config = dict(
    n_layer=13,
    d_model=160,
    n_experts=256,
    experts_per_token=8,
    d_expert=32,
    d_shared_expert=64,
    activation='swiglu',
    moe_layers=[4, 5, 6, 7, 8, 9, 10, 11, 12],
    router_score='softmax',
    normalize_top_k=True,
    routed_scale=1.0,
    balance_loss=0.00318,
    balance_bias=False,
    router_z_loss=0.0001,
    n_groups=4,
    groups_per_token=3,
    shared_expert_gate=True,
    init_std_router=0.00604,
    lr_router=0.00165,
    n_head=2,
    n_kv_head=2,
    head_dim=64,
    vocab_size=4096,
    norm='rmsnorm',
    norm_place='pre',
    norm_eps=1e-06,
    positions='rope',
    rope_base=10000.0,
    rope_fraction=1.0,
    qk_norm=False,
    attn_scale=0.125,
    tie_embeddings=True,
    parallel_block=False,
    init='uniform',
    init_std_qkv=0.0329,
    init_std_o=0.0368,
    init_std_up=0.0329,
    init_std_down=0.0,
    optimizer='adam_variant',
    lr=0.00186,
    lr_mult_o=0.725,
    beta1=0.9,
    beta2=0.99,
    lr_head=0.0133,
    grad_clip=0.5,
    warmup_steps=298,
    schedule='wsd',
    decay_fraction=0.659,
    decay_shape='linear',
    final_lr_fraction=0.1,
    batch_tokens=65536,
    seq_len=1024,
    doc_mask=False,
    train_tokens=466100000,
    steps=7113,
    dataset='wikipedia_en',
)
Below are experts of layer 10 (counted from 0) of a mixture-of-experts language model. Rows are named router (the router's row for the expert), gate (a neuron's input weights, with its number), up (a neuron's input weights, with its number) and show model dimensions 0-159. Each number is 128 + 24 x the weight over its row's rms, rounded and kept within 0 to 255. Numbers have three digits each.
After each expert's rows: a language model's description of what the expert responds to. This comes from a sample of Wikipedia text that the model never trained on.

# expert 28
router:130147083115170117113095129141164152110120149154116129131108115105112151111154145128125129105128146141079160136150064127103132141111101163135114089125123167176136138122126140116109122091118143129121114143147170126098137103110080140127099112130133131125102132085114104157191129123121150145067148158175130158095146088126112120149157151148111117118133144117144077157127122120138143073117107100120109148040110095088136170096163117126124108134148104144142138139146133111118138137143118
gate0:177111091079136146109059131107117131092153135139126143147094161093101109131137141126127101103125131181124120103155094095148092105085130119120137150141153114096125142094091089104163136143132118133137103093075125145111132134132122161167111113143141122145131179147122117113145156084138132159141113153164143123143171125110119078135086124136126139132090150074121105132136117170121133136104160120171131139126144138090123105153146115153092121108126138152123126128087140188120131150111106
up0:110109173181141106141132113104123103152129082136094105141181129172124109098126128103119148222104159121089132134138184157111134146135156121173144140093110133166122120130139156136140106108118119125115116115184141130158122134158139129153127148115122175152119073103124143141143129163122124138138144126088127109082153111136149130122123159151154154139172151182112125126125118118098115107158137141082144117118106103161124144109103142120091154133105091092104106131136140125139130116122166
It responds to: Table headers and numbers. Table column headers such as Length, Votes, Apps, Notes, Title, and numbers or closing parentheses in table cells before a bar.

# expert 18
router:113109112086142071104096136177146140125153180158133122159126078113112126139145136123118123138132105161070162099131110122096139132108119144135125107106105141201143136132118147118113122136106147127137161162148147125140129100141101125106116123081130127131110179106105087121161136110136147171148152173176131104094145082123143122149155131148098120130120143117141097154102132145161160059165099132140118145078122128098143152089140142156130137121130100154167152147130111131122111113132115
gate1:130133161166133159163144101161164139122077117122145108125144132139093115139128141106114131143139162124112135142104144159097131181138104147114138115122160152130107080102134077131106104152155116176182134143160094151118118112115108159142141190097112074142140129163136127122119166118118170122140177110135108085138170098153152178139124115132180141130116135168148096142139120131136140108134146139125123127104114110141103104133135090137139108123155119170184101166101109116124151139157138
up1:114157108091103156158183093196150106116085109161128114134113118142114101142128160089123140107138125137120136167109160109093137152135110098111133128098191119158098107106134138085129149138122130142130138147121139089131117138139103123117124138084112090139135130142119121109101122088127164168156173081123131114121147127128131191139076100092117127093108122138110151148125132141100162124138157151124110123141069122143137111131179116101163122151143139130171117141120126131117170086150116
It responds to: Sports and chart table words. Words inside results, chart and election tables, such as Player, Candidate, medal, Cup, and word endings like Sing-le, Alb-um.

# expert 59
router:100120132101150089093122151136138154110145158161159122116113102094106138147135124119165115091104104134119183128164103073079133125131102142111137104104100149175174152099156123089105138086121145103158161145132133103121131111142084123124096125106128127126109173095116101153155124098112149162117133142139140148104115078141145128137131109142097098093099127092140094175128154110134169070112119117135097140107138142078163172110162141134125129110124104152156118134144146125150122145122116
gate1:134110143125120138122122100095109172089118155120058073113142145103112095121121106125100129108178164130138100160115112118120093141097138145109111171141138121108155126121106122130098137182175146117136110145089135105109142145101083114128062098113128151121147162107129124122119104128134091137140124123105097182107128147108157131129102141149143095115125140132150168092102158171134166136119126132131108102133053088088144101106139124139130128090132166116109134144140120143164140131137127
up1:130139130154183140121123118143176096165075140120182151117148113155127160142109123103130159153123128108108134087092093141109142173111139153148149106160108122112130126144109178135182080088094123152114129126151151139152140131131152148135141107101151132150099081162106140114154109145138104122099115172136191094130132107118110139115133138109125130128129124133163110144102117142148086154144122187092117167119174120132093155126130109116111136146136085139125146119126151112068136134152136
It responds to: Song and personal names. Second words or endings inside quoted song and album titles and given names, such as Could It Be, Can You, Never Love.

# expert 37
router:127153108121098094120120134132181131144107168162157143136098116154121138136165140114140144088127147126074148141116108143117135143159135129123137087118115170163122090121168158119119123100146136123122125146095154114128154098133140123128123146113097120106162146108106094135158128098124149152124164147169120123106135089132143124157130135115112114119110101133157100191128127123135150066136061104146122160051105113104168172097158114133146130101089136134157108147154147118163134100098109
gate0:123074111132142096116129141161149116130142142122109138117123098161136122129149127142152127116132135086125111159116134122179132137144130110095137123142125161107107050108128140118165120134151136105141121155114140094135116125122114142146138149145126187163070174114154119137133166109092142123067160143168139124174147154132188128107161120149098125098116136133124072161118127162078128116123117143146103153123091127135129180129168158102136138117091095143166101130132113084117122118125153
up0:130148153111101107146158082081096170122120144142120121165128138104101136128104143126137118149123163136127156113107117109113130134123120123134117122147105140118162174174130117134093089122124108145113106097158104157104138144121100086097082120102110095134159090112118124123121123140136092114177120115095129170104105098104108142131116164135136138158136142152144188102123118129161125160137153133114157064102173140128118095128082087144125100147161149127072140126119153168161155167151135
It responds to: Dates and ages. Dates, years and ages, especially in birth lines and infoboxes, such as "(age 57)", month names, On, Since, 201.

# expert 3
router:147124104086102097117124124126160125103150156134155111106119093098090175098206130093154119118115114157107145100148087117105128114108129108120148096132089155155126128105153123134087116115100146151132101143104140113166105135121102126101103128131118089094136146136117115163123156118120184135101145164175147152109118099150150140155164143110118138110103135125159103161101109138106155070145136112153154124089132113075156141117139117141094139111086114132163136153147137136141130159090154
gate0:122179157071125131146113101160103124117146136111135100136102107131050148108095127136182144090122126113143118107111126119079146096124131105125099099119163148103117132131105127144152116108096165154179176154125097143132134132173136128160161107096161109162120108145132137143146114133111123121128135179132128175117133115150150118125124121177096140128156173107133083158123115114103135100135102100109135169123150144138177171148105112111131137116144122110183148151128137106153110150143146
up0:131130198098105140112138100160099135154127065113148084118117093141057132101140170098167137109124098084159133130118108105102157105136150084144094108118140145094139141134084135082164165105127117137149170144130161133146118134136131127129156148105130112124114093152157169160128122090116139130110117135128106119133153105131160148161134106153119139142183144129143092157130108120117130114151094118124113169145151141130151153133092084129138154132105146125146154139150105080157113124134110
It responds to: Romance name syllables. Mid-word or opening syllables of Spanish, Italian and Latin-style names and places, such as Bar-cel-ona, Sal-azar, Franc, Angel, Mal.

# expert 56
router:141140142117138115087137135127145114110128127179168076121106108133116167145162094114164134108126105167096177113124076113094106118110126154111155114094110153192139141107134142113132113107118132147140161141140124112136116120120126121130121133117107113113125169132111127119191110110169188174094132135155122144127117091152169125147140133160123145141099115077146082181118114114141130098108132100145102162095118128086136128127159153153143107111116126148178125099149146125157106152089127
gate0:141123134138129141099119123143102150108092147145096123144111108101098113146129121123107110130129140111072180111147065107113105117121169114124134138095138113118132122101130159147136133128107147125156144119098169110139127116169099143124112146093165098119149169144106119140170106150117122138104121127147106120139162089141119173160156154143124076138100151140126072141080134139186146106121127121135101140107122106115124127135094099083081088090104126165135114189126133158140114163094164
up0:152110137139170159106140132108166124134097122109089086131154152133131102140078094166100188125150128101127127150113093135110137111146114159139139147062105106097125124162119142127130136138133084122151133122121141142130149140123140111116146149172156184128101157171141127112136119150129128096121120121108167099152141121108185201128111142108131101130139160118120111102134117116114103161135135099140057149143089062146112122125117142118104136105133124139120154122111133120162130177111112
It responds to: Place-name modifiers. Direction and period words opening place names, plus hyphens and pieces in South Asian and Japanese names, such as East Godavari.

# expert 9
router:109157113105138107106108147142124114133115139146151107112089131087093175145150097161143138092131139139096161108140088093089154139145113148102146095120108180136148118100157128108096140122136153144138144158141144141169161097108119143149115142084104116101137146135089130140170126115151156143136171164130156135101133079115144139149140161109145088110139124122164109175098152128135136092114095095153127163074120104113165173074129118133125124091096114156150112127138152112153136139101131
gate1:104144151101146122137094087158154099116147140146122090171179157156133178164125099081138126087111117130139147126159133113139115153117114127089134094137139126121116135152070137182148131101077165106118081119120131132137138132119092107115107139120126131179140109135125146110093174131129119167103121166140135124147169126114121161087129083136106110087151152098113137107090131151115108123094144151161123095127139124127133104148177116111112142132163168147116131169132173108142098132114135
up1:160137115137088129153137148172148137124121113134166145070100094156108166110142204140142133126123119108112136132128123151144122139120107124138144155123152139147133104186107163077149105105133134090083148133138104141116134139132137104098166130128119097082124130136061109152129119120147112134123096114147113138121086143105069162108158101136122156107118105154112115162122132101136133114118064141135138154124127179132095147182134170138116128121127156116150138100132118109103089097146144
It responds to: Time and place prepositions. Prepositions like in, at, from, during, until, often introducing a year after a team or event, such as "in 2021".

# expert 17
router:145154103147165093090106120123167151112150178128138106102128141114086168138186111129151127088128108157126193104142110121107089115115151149082155103115109202141146123098154131113098119129123141134122132168127111106131113089126117145109092138092103130117124125121081128134189116150132177131093127137169148138110136083133137139160167130111102101118125111118141091149117153107111133102141137117125095158082120107111153161088135113114110137113113113120157148127149150125133138117142165
gate3:138150088110134107117152130135135122113134141152158137112132146103093100116138165154143155127101094108126140138126139121105119171086127127119087142124107139134114139163140091087143170075128120126133136171128145106135110131145109106120111096103127114116121150152101136164134138119181159169158168074132127201111095130176124145098109118128172127126123145092139129129109064150156143128134111155145140128147051101124102104098136125097142127114155120138105129111176112126178145114127144
up3:124129109124175150127153120155149100145151150130146121117124149105098158115122145173129174123140087128142121092113128146123093110099160125099115167140096139121096117123134119104160131111192116133151143170108161092107112096092146133081125086118101130127148114179085139149163144160167124162146139091137136152145100137149130178120100137119150118123104122096159131120091101165136101144172134140136148154128142181123095145164178120115147109112131144095103122105145123165135149109159134
It responds to: Line and sentence breaks. Line breaks, especially after the closing pipe of table rows, plus table separator rows, heading markers and sentence-ending periods.

# expert 54
router:164146106153123081099116116127143125105111156151133098154087131108103155115158104116145113114141135165105151106149087125144106134117121186107107112111099128163178122104123172100109135098141165129127177154122160113127153065133116167121113117086125139131111153123120118188146126110127163126130139155166106124086132069134126125142134146156096122115086108108154119140100142093140159079136107129142117153080116099110110166103151133139093121104112103138124152126144140130138078117127139
gate0:110148146101129143171102157076114111133173136132102151129126111125138104150126155102129174172103136114127080125112125123127115118133104141163131167094131111143124114157117125111165101160145158174109119112100154164094113109101158104125092104098097120127122183124129135145132150148128158119144145096132096078087147157055112116138122121126136140116113151135144139106116128135118148121122127096141160169131143167121071155086116174107140111126123119102119118170174095177138115131114121
up0:146135141141069137143144145134105137100116097121131106143124116155121114133126176107142142152123128122111137113108102148138148119143162092165132114123115166139099140150130136146085096126128146091129117158098101087160159090150116128157113110134125110140160121134115147132132100150095153099130149150130140138173139135180108090147102153125144123130144088130089116133181163126142200129081148168176159135118101136127133148158158091147098123138094109093114133154114111151166132169151068
It responds to: Plural noun endings. Plural nouns and plural suffixes after a word stem, such as people, those, players, -s, -ers, -ations, often before of or were.

# expert 46
router:140137129101144115123102131138168129147138142146130101131138109126098154142145094131135129095118113131125171094150097116110143114114119106074168096087086154160154125091162138131098130140114153107144165158161142107155154100108097140091114127121091114115167179085103115099151146138176175159109137167159161134120137100151151121145127135142103100089083121115157086148122138138139121107159106134170111144066133138109119168094147101118105125095126115156149142151154141145143109119132154
gate1:171121122113131105158134135081146119147090117137128128104114114168146145131145155172148134107123102140181121165114118147129132110128126103133096089082170125095135157123142163146140173137168125109119162116137133101092157131122127109100111132131127129154107096092111112127153150105136152131139104115112114155137128150120118109196132152099136164121126111141141119127152130192147112119139179193185079144154108146140121114128164117111127124165117131124125090143155101070110167112148146
up1:120164132115123103105107150116130102142140144142146084148126106101083168124114130149140109120094146104121131126143142121147132151102126140133088166100118114131114090191152126115167145130142164137091131121122106136162115124095122095157143123114167153148053082127142123119134163144116127118156124115105148125167117101139118128165145120140115139129152148098108140137116176160098140140094087088114110103166187118142128126137137122143098138144084080136096160069163161141127099100110144
It responds to: Sports match results. Scores, separators and words like against, defeated, featuring in match results and fixture lists, such as "VAN 0-1 EST".

# expert 51
router:160160097115133075088116140131131113117128147169135108133090121114086163153155116156155137124098140141134172099141115136122131157144122142102132130105126153155160129122133144113109138109115149139169167168150118127115149071157113163124117129113132108096136193097128076164126156076127139160143149183160142176099122100106158143144144131174108139133134131133156109160118117144130112062116116118163116145091108102096162144103154121122144165130118106138122150134164155125149141133120143
gate1:144115127157136126117164151083122081114106093129137153112130184116137115140140104137171108111117144124101147149141132144089144130141152159079147114092118125140166150155105103097152159123090120104124113147189142126102145135131122121142082158158096131104108150093108104144088099119119116149085117112114117079124144144144160166162096128131097131141137160126146084112178138081116124123121118137174082115136136096110169136139151102109130130166106144131149110101105103119091143160105116
up1:110086105106158134126124122133147105141171148119154140146119130093131110078136145149111176131135128141134109154133145143134093145153130124151143151146128117140117036116134136144135108079141143161103134093112128157122098153126109119116161104123155158156104110144188137116159102142146160095103187120113165136149130132138133128129155092121171121137132106095099149123092124129123122128149145103072179142114122103117120097136138168137140143087165145107108115129149173153155097085095138
It responds to: Institution and place nouns. Ending nouns of organization or place names and subject nouns before verbs, such as County, Court, River, club, team, RAF.

# expert 16
router:163119145140120130116124138134129094153158140126157115116114138079105168130194092144131144115137102145111137108127094113137093120105126135099156098125103172162150115117161156110116140111089179154123149164082131135122099115157119110080101117108119145081155131118118106150192118126165168161126139144149131112146165099152158144160150124154137121106116121111140098160134099116134140023134111117159136152103126138074114118117123123149113107109134126130141126139136117103124127118096139
gate0:144151136173114159116141138115153149119097141162085131134083130142138089124128165180134112112135143145142106143097106165143115144152116110067129086163155116158124071107127183145152083152098138162141103134158104113147129116089116135141091124113129098076123103126124164125152140126165107122103135136115123134146106126152154130138136155127118126129135185093132125143132152102091072109115142152129133095135186144129125117094146165111084106140096154142151094121129119113133140104160116
up0:103152137162139126121133120118118073132111141109133149122157176148101140138174125128117149099144145141147115159131123128135081135112130161132116120116082110094124136134159110096127155154143116077090070109113153122118111155142108103131121102139095146121094127128162125140109110145099118099157125138102154119053108130177123088107079053139123122111126137152132150139117115119146155142134110128124119174111113100147113139139103115149125152081192128113109132150128111127103190111133161
It responds to: Mid-word el syllables. Short word-internal pieces like el, al, il, ul inside foreign names and words, such as Rebel-lion, Trøndelag, Belkin, plus stray Cyrillic byte pieces.

# expert 24
router:136163110092119089110145118140141097117143152135135126109127137105086170122195106128169152099111132177127173098132092118142117105120119117111175111114131191178155118117135103139124138124119149123155147175121157130130098107144093110131126133127097126119128141114125087113181149123160148170119159125152124138091120093129150108161135128155144098096099126117163128164103118116127155081142132093122131181083135117057113122128153165123125124113116133119143104130102148150119106149109137
gate3:110165082129124109131125097204115144101151108103133161176095134085104133105109130116109126124166143112156133111100121098133125146136102162137120145106161124142159170139090147099149128099185140130165142112118133144118139135095156128139155121116099179087139114106121137127170120154139130131132133111137060070129123125106112120149086127159119133124101127122125172144115110169111167109124129102125125120128146103087142130105172153090124123163159103105097127098106104136111118117167121
up3:120124098130141150169113122127084108143147125120161076109117119143116136115153175108143088105118098161126134162130086129144171077078136112131184127143100180143137092125150157124127135136128129120150059124142116124130104136133123126099118114174144088117121127081174091128116100129085148102103076122160098176178156124114142102111147144129142146141125137124117089123134172136121082108169126135149145142122124144134143132147083135124109106104084119124153137132145118110129120116147112
It responds to: Mid-word pieces of rare names. Inner pieces of unusual names, especially Latin genus and species names in taxonomy lists, such as My-i-archus, Tanaorh-in-us.

# expert 32
router:133103112139141110091111116171112136110141174161116145140121143112120158130182107146138124083121127152116179096118111117123128136126167118117137089127130161191137125104146160133114111116111139141126123162113162111116128108123099129116081125083121084146150150117163127129173138104135130126118130147169140095111133100118132117151132156139104102072115125113114076166098107136139167090153124117089107115061125088051117185106126116134143124120137116126171121126129116153139131131120128
gate3:122102137095131091114148120115182124140162153163127138152142136127097135093107139133112124166116153109143118105141152143162124120158156148146158124126119121143137124151147118147086154165154154117154123128104106139099109107157114116140086151113174104157120146173118168110172150128134156143161131139146107065123121099126102089156123167088167134123162166142144138150071141179108157147101123112111073142124128123118129092121091103174107139158130148112148127108090088133128114117124152
up3:112106138147195081094101135109160114149124145138136148102110146103104117129118143138143095131127151201143125109125124134119088166116120147155101126142099135162168151107083166138114120152107150128121178111095143146181125126150118089103130122141164121150101191165131136150150144121115129158124146187148095113121123119116097165117133167135126108168111145112145130147103156149127131115145116171134133119112139147101132126168131133158099136161112095127104119151165066125134144136153136
It responds to: Infobox field labels. Field names and list dashes in infoboxes and headers, such as Released, Born, Species, Genus, Studio album by.

# expert 26
router:120155124124142106099112139137157157124141138179145104114130144100122147138184119102112140103105092143091176129109104123103094114094134137102160059127120162134137143117133163132116142072115141113142113167101124112110140143143118145123112123098123105083163158128114111113142143125139128131086164134146129165115134109107126150141119111128107105094138122124167104161130099136152169081110076122126142128046146103068121172103172136109134146101116108132170120146125123145157138142129127
gate2:134143122126135117124125134155156141124190154090118099137143149175095169150100098101118121100122119150107150122126138137079146148133128147114091132143114138123133118105131121139124107174152147116112128143121110159132150112129137123142112141141103160108144160114091132091110141090097098103113171151111143159125156110098112164107150114097124174166115098111158100127094124153174100140162130134110144125103161114109140072114143120113090136125127110189149150099149083121129084142138206
up2:097154137162137106152159089142090130067149150091137077159144138107099119115143111131122143107115104155110144122134157143117117124177174189168091155151142111125138124109122152156112086170106111136093096150142105160140140147153124127130132140128123149113172105107121166140168116132080097092156168083090134145141168126113115143108157111091068128149120097134111091123115111118162092128148127128103113112123109101109135125109137148124146145117141102164147131122151120115117144137095112
It responds to: Coordinates and line ends. Digits inside geographic coordinates after the decimal point, plus line breaks, list dashes and punctuation closing list items.

# expert 60
router:106144110148124121132107108167164133113161161144153145158106139132117145137161126106159115089111115152132159112143076107133140129108115147094140101112125166157160107089148150155149111131139176149147117138158136152145109113097107123115098121083115081143145140103121107099158141124144170138109150132156130133123114099113150096127113107183145115109109133123127138176085125121131179070160133156124123178080091112085150166089140137144108136092151119143179152114143128121146100126123152
gate1:098165099155140141153142170112159098090140127129118137128128071142121082119145149142137096098120138136129142109127112123170119139132099089154125100097127140100157163119119134165121181107072105142137129160100132162161111121127132139080135119173180076121142114094098168109132127101124117113138110161141148140155090145165144117157100151132095122135150133117120123124193093107107160125096124135137149164124103161138119144140114144125114106139135127127124129101077166157124095104161109
up1:118165129126152143164128079129135101138141082121094081117120087149086141177127131100126143093093101110117139134176147130142125123124095111207137143109112160111201148129126092132113155095121118129148131111114135136161095115115140150128151117116124087111128073079121144123103146125133117133121096171119093123174111131113095124167139149127116159162087166142139124165134138098112137126138098145122148132117132095130125141140153156127146144141136096133143096116143152159177100149136135
It responds to: Mid-word suffix pieces. Inner or final word pieces like th, tion, sion, to, addi within longer words, e.g. Dor-oth-y, evolu-tion, congres-sion-al.

# expert 34
router:134160108141149108143119153150150144138100148168140148129122108142098163128168130104147155089121093155134153138134108113104096133117140109096136109149124205164160123089164110097135143111155134126155125145150149108121120088123089161101112157109110118117152132091123082152139139119146140152124137112156150112086128085153133150136151142169098095108104139130184118172114143106157165097165118121140115153083110106082157151138141117136117165106141088176117141103162142113129137127130149
gate0:095100101090127132134102136090121119084174109129117109124119133044140153142115131140141131083172120150113154185141109137177136106149107131136119144104131158108132091092114137140097140099092134101120101127144117134095128098145120131139107114168163157143118166113121154138112096117070120143095114110134127125155088166145158063147129132110129112108145113123112121124151164107121131134081122134105102117119152135129144124165137164139137139134119124135157129129149140152201121129107079
up0:128070106081135108134132149097127102099089134166118154120112114090128138118145148132152097115116086135156100126101154138173098107124134165133148097131127143079113175177132133108177162120110119121129119114112147110133106134144136116071150110118108095108112133119136081168114159091116167120106143117110128141094121112141095152102139109139094142071125106123111115145122138121131151142152110123150131174146190135124121116154109097109136101134158114122136159142103176169145152170136158
It responds to: Word-initial k and e. Early pieces of common words after articles, especially a starting k and -e syllables, such as kind, kiosk, kicked, me, we, He-ight.

# expert 53
router:130141097134163107125119146135148117101114151189133112150101133136120116130155115104157139122113105129099168124133073128153123111136124165133133099120097153173131132086115132130099110113110134151121115148131119150157134128174108153139138146121116128099141149112139106126181135103188169153128153141144125089123122095131119138157149113149132107109091153129143140146129153132161169046154135132133121153099144083068150125101130145110143128066101140170154129070140153149112120126085142
gate1:132131117083124145134120113170066134085167143171136123126115111089114111133117155098090186115132138163101147110135141075153168117162152134138111080162104149134112142146094160140120106116133138100108106127140131147127142150121099120087136148144139164123123120118139153140088147096094121152151152112121132137098118127132134102119108152173101083146166186116144160146144175101131137143155109112148132114128129109106148092166185147124118129137136150152119150095125151146103142165156161
up1:133087127157126145115130153085143134126142102100145141193105173133160166150133104152179112143124145104122114159104069111116105108133106135106164176126146097142128118116131131177175093155156141151149153116095144142145124104115157137158122115110129098124134147136112145142155106166169127113122140117123107115135171131102159132141129122094155170160128104152145108138074130156132138112110140179140136161121149138138079125118098084120130137115146157097166100151119118123129128089082100
It responds to: South Asian name syllables. Middle syllables of Indian, Pakistani, Arabic and Turkic names and language names, such as ak, ik, ug in Venkatesh, Telugu, Latakia.

# expert 27
router:096135131120136132111082133139145126129147151134161113118121117096119151160139085134151129093126089161101162087152101130098135118085116145094166115106094145166144105097150157120117124133130132135155176159172134102145145086099083157123104127094120104111144149113093127113143175133146136155114157166182162127113138097148147148148156134169082117082090123105145095137105134130131126111156116098137116168074144139084114128117152131115109134114113129164168131147146158117156116141116150
gate1:138117126079101111170158161135109144125088149114106127133136101147141109135120089125138098119124115153126149093098117106160111069123105112095165088134127118124158151123123129177132144169144154097123113124150105129111107140123107125111093113148129099176090133156113123136136126161125121167145091126104126142127126106172150121099084148086135129098122121128119116101113129115132142132123103092127175120127127095122107098157141125174137077139115177145179126141085148177148130173176088
up1:109090120115118143121110153134159139116130119119091139135124139142130125137130132138162080107123091159135119150106120116175108108055124165088140112095088138154102149146088115097140133110131077138123136115105131190110117146106069145123107109141134098154145065176127122131113142125135150174127093142131094136127125126138084143122127133112110139123120140074128118126069061158128139132148118153137140121126095112116126080131153147155143116133110103097096104131120156174124110148142104
It responds to: Table cells and institutional the. Table cell separators in results and chart tables, and "the" before institutions or bodies, such as "member of the Rajya Sabha".

# expert 12
router:122148153111115081095117128124143135112144136188128123111128077106110151126169125097145139108110150139134181121157108105101140125106125101096157069129104177144155132101196150091119138114129123147127123172120165098139123100106097142095159106113096143119098111101134088144137116134148146157100161126145115142118134080168134144145149134139121111111130130124151111166089125101129145066165127128168128167093136113077132121126135137153115153115121136148146127138169121141119146142123176
gate0:105136143131119143133122169123102127131143116130129135106130123152140159139128116146166136086108098182159147125156133155102114140102129139100192117108121096179131142144081065140085135122165172107086114167168141134121141104120114170112123165152110123149125125098113110101124073162149116160174138134144140127128131120150126093143062132157091093106131146103170133118130132092123126143138167137120128147127125125076124153136153136117128174098138144122147098169159128123147112124120098
up0:089156133111111148131128122107092124138122117150119134114163142158140128136118122179148140111109136172158124105172150146105090155100093120103172150098094095148143149130105075123069106141157146123085110161198144136145136114133138128134111119148119120161114119145138112107113098147125131149145130144133139106142141110143108109156044121115061110143121143148164123095141162107068146130132173128149111134139094116110108141133159127175124159124124125122140151162126156118129102141142118
It responds to: Name-initial capital pieces. First capitalised piece of a proper name split into parts, as in Ad-olf, Hol-stein, Eg-ypt, often after list dashes.

# expert 52
router:146136128136127088118105149139171149114151143144112133169109083117105128137175136129135123130134124140085169140141120124122127139084143141121157104108126178133137114116141142120080117138115134120151148139126148099112090076125115102129128124094110103125125136124115113139164161107139156140114155190179132111126160052122140128163149143194126112137145148120134079141119155125163136068126107087155119160048152119112136172124120107146151107132123108119172141125154132121131125105117126
gate0:099108122156180112113074164147106156159151129151091104151080125128170152119109102073104148132103123140100117138172132117190148112151137115145142144132124131136172138096122120181154115116123133165118148107104123138151120104135125147160109126110139115124136143126142126110147157131093110130216119154120123136134161139166139099171150124178143156108135124112119159150150125134128118118159138075111097121137149158128179152128162121129135085130137141145140128099125113149106092132096147
up0:179115152119079126103124136158139084128151059120117064143137140127141124156157117108135134124138121108096109121129125125152144152102149070111054120115144132137126163105128100095099138117099123135114151125104153107137086120096132130186129135155131131092125087132118158099139159162112115127122119114116113158166142126095099092110131150122107087112118128164161149171123102122119127126105088091171097130140123115131135130131107105155145139142129145140118122106186178127118099160112138
It responds to: Totals and vote rows. Numbers and labels in table total rows and election results, such as Total, Win, Rank, MF, DF, FW and vote counts.

# expert 11
router:120104133108152086090075160135146140138159161162134153148122112102112147133155121129116160114105085135096174117096110126126113112127134142128161103143105136156123132138107141117109129091165141163117164115100158116117138104142113147101109133086130129096140175112111088115142122116147143145135177158183125138114117072084129131132154133149103091100125171117131126160098118137139125067144119094132081167083147132097122200094134125158153127107119113115146117111144112112121118108116120
gate0:125093104102175141126138128168146142144105110137138138116096119100135135180143108073114165101108106156118185144086142124110138111108189112113116138103118130166079114134122117140099150176160145146119101139094115115112144088127111126185146127097129102151123174161109160145116114115136120144102094119158091108140129129111104160140101115116161140127143148147124112133070107143148146126130129127098090178128133140129165105129143110144155143148104183126112091091132102113130166127110121
up0:130158125125088170146125133140146104149169106093135139102106134116165096141123080116109071125141101116104115125150127144116172093130102137097196108122134120109130150105131095098107127118112168124116161121143092129109114103139116079115181157178114119124160104169133141063141116118126125123135112161155122107147106120138166167130129130109134084136141126113096114101118123110077088127124133080132121105118122073124157131135138111123112098144128154136151094130101153072136125154125122
It responds to: Infobox field labels. Words or word endings that form labels in infobox lines before a colon or in section headings, such as Website, Current tenants, Dialling code, Family.

# expert 40
router:139123126140142101131094142123161133140149174127129126131112120120115163156141107144131098089108113187077166132116081138127132140102107141097142100121095157156149129122145129098125128126105142121166142173160126112102147100124098148113114124097123136100153163105104087125133157124142183133130154178138134150105145072145132110128156112126105122094115111120125097115072150133159133105134105132151154168045130122078132137089122133117114111086110114145158156133125141101161125146092154
gate0:144149128119136151105181082132084166065167111129093150139148090149157114151140117109150122108141147092145108151114122108107127136084121104096172126090120123144166161175151133142106135105130106155198180098140132174118131104159139095134113149094115111130138125118169116142122134142137157082139135107157082158152118115123130130148128139129155096159145188133116146119122097121176117113161143172137117129119133116115120116093147153126154144108118105093126112126122126153125113144098130
up0:136092105125135079144120132154166143190123132145129133107111154107091130083136121126125145146095120165162119113157183138134096134138146175131143115133145133146141135118132098102111114099176155146087115134122110149153138141129136127127091133123124141122131143164103083125146123082134122156125136134126199112113131110079123107089097074128139123091134119128129156148176098169099155122105137159089107128125153125117150149154135137125116147162152155119105173108090132141164127091178146
It responds to: Table cell separators. The pipe separator between numeric cells in league, squad and statistics tables, plus semicolons and plus or minus signs.

# expert 63
router:121139101118123118104089168131144116080149160162130129166165135118113169159172127141146095078132119141129194099139097153101120159134141114086151123109120172179132087116129140132109143107104163149142144192125131131134162101123139131126122118128148144093108164080090105132157165099127146124127145147140137152136128088117128122152141113149109138109120139121141103161086124137131137071109105100145110165090095100074166128138160118121120144106090118143134140117145123127137126129114158
gate3:145151143132158139162127173153142123132124184116123136187167136116116102154136123115120083083145070106127214159125112118141118139100131141058124143070123135111120132140113123152106122132127124134143132128158126120122143091163144139130119146155146124138129130092087156137156109097133107161080125134166121132136158105145146154119090162085119166123098138102132139137128133115150100135067138100124165134139153079121133104130101136140094131128095150138132154115156124159124115132144154
up3:113154113114101107131132117135100152119171085125147092104126109134087123084133127141163145112104134114111135107119161093116183113141128095203133100158132107134096136165134117126164186203136098096102142109128089126123133146097119136137149119127163148138164122119127114113105143135132116126150124133111097129128069183114106126120161126147133097156159148131147145112122116157121140128150140110153109124150127110166115109142162140111165110150173121119131128079058129114116149155114133
It responds to: Countries ending place phrases. Country, state and city names closing a location phrase, often before a comma or period, such as U.S., Germany, Illinois, Poland.

# expert 50
router:121143146143131059105102172116119146123136166161141159100105132128077148139192109138130103094132109149120129128132086107099143161101111146094103091118086171190145099116145147149112117129161131143128126149151164116106159092122103131110114125110112144112141130109126118130151139121155170113127136114145142148069120105133147116127125141155141083119114129113148108156095133135139148087166123158122153136073137163077122148117117117109131139118136095176131161130148157103143126117129182
gate1:126140082107133150148154124119146135117149165142121147123116111129134113101145115124134144120119139083152121127120079130125099135077194101115115127154084133136119175168141157128147142110155109179104095162149159100111097136094129125120074140117119093120145128128119148150142134156099107156123115107151138179156160130119106074106141145129081078093165121134151150130138128115106154131127182153143126151140133172144118176142142125135099145124142121173130147121129116197112130152103129
up1:145128100174163159169138153158164137137121129165121180158107172110118124131105073155116078140133120095139111112123138115127098124127161112137127088135119102124137177140158140135079153097109101150143077130129130119142105120148091114124095132134119086144164129126112155155105095088144124123142115118144135125161114115154120129131124117122125124121128129125135158149133127174125111125100158141135113066148097093155173126128113116155092138093153120174126152098074150117192096131138114
It responds to: Word-initial prefixes. Word-initial pieces after an article, such as form in format, nor in northeast, trans, inter, ex, re.